From a checkpoint of a small mixture-of-experts model trained on Wikipedia: 64 squared leaky ReLU neurons an expert, a softmax router.
Below are experts of layer 5 (counted from 0) of a mixture-of-experts language model. Rows are named router (the router's row for the expert), up (a neuron's input weights, with its number) and show model dimensions 0-159. Each number is 500 + 50 x the weight over its row's rms, rounded and kept within 0 to 999. Numbers have three digits each.
After each expert's rows: "comes after" lists some tokens at least twice as common just before its tokens as in all text; "mostly gets" lists some tokens that are sent to it at least half of the time. This comes from a sample of Wikipedia text that the model never trained on. Tokens count by the router's weight.

# expert 10
router:375568491467439539418488522514485498399472459501494457550417441455469501513443433445404413442475476508523442534507581495445529427510464506542569515505497534483483446536345514517529427469405479544589512513542498585418529479500518524489490467447518568521470498422492408525510548420502442453453465526436422447405513426534566473542509481408519573531482463475599468482496533514529507522577538553524578477465451582457553408532538427449569500458443556513528537482430449573471545453553487
up0:546563576486602536438501571585499527490517537465439488484499416515560534468438471454465454422521471515485505532516479505524499510393499510521491586400591423521444472486567402497493588418482513583563500540621455456515533544474551447513512529448532506481504428490534545452581497470437441441526454571509546522613469601526496475559444473495516408553658529468535423443448539510499485476446560605532471507522513512411562536546548501456478535561539519459413469502568498536456537540489456
comes after: " the", " and", "-", "==", " a", " of"
mostly gets: " h", " s", " H", "H", " S"

# expert 59
router:480598444538538553440505542524480459466486440439451448528462466492414558495505505505408430498473556498448528552449570504487547462463478498487557553507510508498493477502411494561492511461434504570547510444567448554431545470468473497449435521535529527475481530421394463490444626582538427444416542590510471491496525505625621513560506551409374558581491450551590443560465606439509540477533513575535529502514469455460552513545471412454492472522459483522520461476464455599500511469541411
up0:453511572432568455401527452487532485463496508495499520496386565462574589530465499495489488424469506499443560478510537513524585466462581478526466489476499452487457500410563508490431488494498389432519487621422519542552451607517509499483422580480501467555410434564516442500453453487511522459474539502464650534627561472529519459468480475521594441499610469430499496468488464550563508549497443490474490475465505493376527605501569482465481524441482486567572460432496509481478518461595570
comes after: " it", " It", ",", " which", " was", " he"
mostly gets: " been", " has", " was", " had", " would", " have"

# expert 172
router:416562507460484544461492521509491414414496408464489509496421502483491483520438406478439481472486476496495490555533549448440554427479425459561501476484483552464519446584387476494526427433433480564564468481546501538498551420532473539478478496496509574509476447441425414471498598444505428430493502562474428451408554403568553463546458552415458542518500477517614410527498503498543449493595538561566561467447501573504555449530568410453561503456397521518538572510426499587451496467481496
up0:551534475608562494424495506541498395434511551510487455569538468557545448446432548493448486551362443549407523535475587589454542583510431505567469469437405434489447552527561443476489433473507608555388514425396521526423473532524485456480410429496481516433501513499466451411468462504457540569517510444524458540503526519544476447568503511456475445523447415561564465547516500498467472485516582425435490456567548491544492502485554511536525424428406491561511481511460515533490506438556511
comes after: " s", "==", "-", "\n\n", " a", " \""
mostly gets: " res", " s", " Res", " S", " acc"

# expert 60
router:430586440516477533438485527472489467537467398492472492503413489502394555453417443462424460500484503503457441521521573511471504468483499446570508518420446517560450400576497526578496436411497465543526497461478506583364492478504502505430436451520474547555423492461441475595498574495542456428432533600400541489443453387495544497554506523475474531516508526491506478553433523428572536520575501488550518490491460495466516414481519452472576477508429489512525404508442474596389537441574422
up0:520506474549467493469515508539419484463457477602486468492502442465467392454452498574465539455539577471493544539490436610455430464485480503573462503520545472551582519505551483570497485449478575492474559512663455520530540434530529577518534485515537614496502485475407624601469502489524465511515527443554514535537471480492428386549459504505502437485497580433506487499401521482451608473601463534497602440513560542541515525541520537460525449482443628494540511540517546580450417535519548
comes after: " the", " a", "-", " \"", " and", " The"
mostly gets: " l", " bl", " Bl", " tr", " kn", " br"

# expert 166
router:414574429473558573453541543526513471492453492430401543555487449453409492516446461493444437479479545497466476513461552467443539492501441447452586514453522533514495390533441482580508509443443488590575464484528509526534581521506448489422487477461564540525392509405447492489439571533519448447497582575426528395468492513558575544565497514492434515482501547553553448496457590376549498499604475524557501444497452458480619515552521415460551503550441583532510539491515433575464510495521460
up0:500490380495519475535467495437408486627490501496523490513533483485447474469462425441468481463585492476652504483533500407475543545484551458555377564468463538452504512501444534435406444399449520492410512478556517470588562611463536519521526510555574434596486508509591535509422544542588525559470485484552501403576487510514497441520553560489525550527549499460573534516454539466567554390528521494530433515509472458499515500477517532482466405504489477551614414532489551523451517472521550
comes after: ",", "s", "es", "ers", "ies", "a"
mostly gets: " but", "\",", " while", ",", "—", " and"

# expert 102
router:465580458546486542502515501486486501453513473477423441519412491474410562505478472563459441493482569480453450644465598476504540458479433396532538542518480533479508415539461476512482528479451535557537490512493464562440499460498443501440451540485582548506480461411458474507484553487487492463427552526410497440452466461579577522490499541454412532481531461470485481527395556462566503562568439501617596449480471498448579421591438383486546415548409572559491469514403539475450510525511432
up0:519499487569575416588350572462548517522557519528497453641530493513505454562496364504551498508460473508527489532516511571518496558416438567544576536528477486576499474537428485505518551526419530477536484505580645477544493487557488501514465546542513523490468495586481487566523531440474510425498507379466398581522412528523603491436577481470542525437490503532542402491517514444477515447493473506475538498476520507430478556573450479488604532554509553472394431515484497469534507492523410
comes after: " ", ",", " May", " January", " June", " December"
mostly gets: " June", " January", " July", " February", " October", " April"

# expert 161
router:417606488549555574436529510539515457425453408460451497549464539447463568494502498493439485511523545513471504605418572513506543461474463481484581485537498456536491462549449497586558505505422499526580518474542466553476526469484511525498451491517546540509437513441423461517459604564507422461472578520403480506458495470576639492521542548450403489577482448499521410587458565445523529532529456545515512467503397471404629496572466440413508500555460517525461478525406492584476478511540415
up0:473564474598473560587509476487497474475440589475482460435489540452476493563420481481528536504498503514574500464543504467514585491523453478463520430544491480507537480519519575558555444495487574511621459470572530511501588534637500474518529519564477536510584601522442564517541505530504404521473542592442470528456424481393559514479547465429580581534418495507490452544423525490398493478582506667463456557476509490465540544518417498542548541499531469603458492533462495510407471447560487
comes after: ".", ",", " He", " where", " he", "\n\n"
mostly gets: "He", " who", " she", " he", " He", " She"